{
  "n_layer": 16,
  "d_model": 96,
  "n_experts": 16,
  "experts_per_token": 3,
  "d_expert": 64,
  "d_shared_expert": 64,
  "activation": "drelu",
  "moe_layers": [0, 1, 2, 3, 4, 5, 6, 7, 8, 9, 10, 11, 12, 13, 14, 15],
  "router_score": "softmax",
  "normalize_top_k": true,
  "routed_scale": 1.73,
  "balance_loss": 0.0146,
  "balance_bias": false,
  "init_std_router": 0.01,
  "lr_router": 0.00197,
  "vocab_size": 9393,
  "norm": "rmsnorm",
  "norm_eps": 1e-06,
  "tie_embeddings": true,
  "optimizer": "adamw",
  "lr": 0.00381,
  "beta1": 0.9,
  "beta2": 0.95,
  "batch_tokens": 65536,
  "seq_len": 256,
  "train_tokens": 213700000,
  "steps": 3261,
  "dataset": "wikipedia_en"
}
Below are experts of layer 7 (counted from 0) of a mixture-of-experts language model. Rows are named router (the router's row for the expert) and show model dimensions 0-95. Each number is 128 + 32 x the weight over its row's rms, rounded and kept within 0 to 255. Numbers have three digits each.
After each expert's rows: "mostly gets" lists some tokens that are sent to it at least half of the time. This comes from a sample of Wikipedia text that the model never trained on.

# expert 13
router:170140137131070105073076124110116166109134130100122159158096197144125157097184114115111110112102037170141115160065111134106150138140114103100122181094149124060118064119105111120094140121119086098114110057132091176167094187090130136163159170138135122174137110173100086103175142118116114115
mostly gets: "k", " K", " W", " H", "ah", "ak"

# expert 1
router:190147144170150109084124165107066181105161136181137115175116132111101125158204199121106093150109207168163124118139165118130106131142128083179131141090166067134175106136134135093153121076101147127152170104193135154123115130125147135149141141132169138164125126169121169127097104094087162202
mostly gets: "ation", "act", "ion", " League", "ator", "est"

# expert 5
router:202132146107156065113105081129168155086156121115129107126123104160085165146078172106124118130120153090147098156173202178122109144142105125104089075160061173159139090170112096085152154090116135094077057161129097143152091172085146096143136096108152149067149104122119163137114089147138159135
mostly gets: " n", " v", " \"", " t", " and ", " g"

# expert 3
router:122133170058105089137116082130222077139126125124102125110114140115186126128160158126103173112177117145114107175119130127125112154081144159163127073113143142078111073120124082136181141119085133120112130120147100074142146166094130123155145085135164169128136123014115158093114082158187147172
mostly gets: " are", " not", " only", " also", " more", " many"

# expert 7
router:133133141160125201084125111199083120147119068124126103049141110193181137140137149108140196092075180074153133144142177172112133107074080140098141101131145110134084085168146089134182117115135136173111153154167159125124091152142116165175143149116165152126110112156101134148161095135169153174
mostly gets: " p", " film", " out", " school", " up", " team"

# expert 10
router:129126154108135117109130186118158134120155109161126106132192105145175076154192088171130129170103136102134124111102118105114110141062107138110119079163124095091163187136136081191170126112108125102173126134093172206198121133153172118136142070129118133113168099172112149110038086126173134147
mostly gets: " of", " of the", " and", " in the", ", and", " or"

# expert 9
router:143122150144165147127156051108109131082149105097106179073131085147183156135074114164165092110117059070144115116156164169089169169191118086141098161126092094114101157106128146165135089149155104181141102175170079138177121114109176152138131138091095126171160140116139146170150117188125104102
mostly gets: " that", "s.", ").", ", but", " which", " this"

# expert 2
router:110156136154067116168115081185174111147148156081165114180142151092077169122151153128143114141098179116158104098170097143126104146108102060113097188109159097192112122158103101076113200091127126059126078158059123093121099166100119152125134091112083092134140101153122109091111141161109118129
mostly gets: " St", " Ch", " Al", " Z", " Mar", " Sh"

# expert 11
router:089146157146108109126096175119142093076149166145162165127180133168071149138063192182114099123106173183152176200123081145125087157089162132110109139120084118062087125160099112097131178105134156116092182127121094140103129112126137108159109135108166148087114089136137108139200181129122168149
mostly gets: "il", "ot", "ey", "og", "ik", "ri"

# expert 14
router:139120071081155159128182103094132183155134112092109058123149125118093089157141134076148124169160079117098104128151087125108164129149152140121135073162156135132127149115104160048098132133094134137156092158078095115106094139145175186106164164110178170151171131134093186078193080106158151150
mostly gets: "- ", "7", "18", "24", "2", "30"

# expert 12
router:136154146088170119096108099091140139131156150110087077158145098097111145115140155096087103167071163133128116079163149058143093118142090080141110141123104128092153066154086119106122175086082109200090075158058098119094089114120115109152150109085142113165149111041110143113091124121083131168
mostly gets: " St", " Mar", " Re", " Bl", " Car", " Cl"

# expert 4
router:145172141153163138155129083172115200075145123136151189177161065108150143117186151081100131078163151101111108105131141145118097117160124126092133068170109189083169098159136092115151175153103183150101123162097129102209127120115145184133122076126132130166164105113104160125140094121146105077
mostly gets: " after", " later", " n", " U", " f", " under"

# expert 15
router:141110169115164059102070141106088135108172091107086117191136090131111149140119094107055086192161146118159100141170170154105107104155127138105073130176174176136111091135093154131118087149148185118087095167137136110058115142091125168127109162132102137146153126185107088091154116175133167158
mostly gets: " |", ") |", " |  |", " |  | ", " |  |  |", " | S"

# expert 0
router:128132094058191098163096112110114123159053130142137159146140083165111153180081114063138130142129102163151088145133140108123092175137083132109138136186116180171120202171112166124119154094112147146077126170156181088125102158102154082098121173094102160140117113106091162118123200132139168120
mostly gets: "\n", "| ", "===", "==", "M", "\n\n"

# expert 6
router:093166132157153122104138140148119064165150236117072085073135221110170155131099166076134101142112147068160145129158178132106120159130111145078121107115087055151123078088117076105134071147123075145134113111146152136109121096143130140106101133086166137166148113119113149105102136111109124098
mostly gets: " film", " sh", " work", " school", " found", " design"

# expert 8
router:138145148112166099114135130099162092149157168095139161179143076161113151186127108115061136137108116130134092111164116205093100134184084157109117104192114180168116106144128139165080100136102158084106152132124094114120158108112136133112212058097166191127130111172101142089085074102138135098
mostly gets: " \"", " | \"", ") |", " | K", " not", "\" |"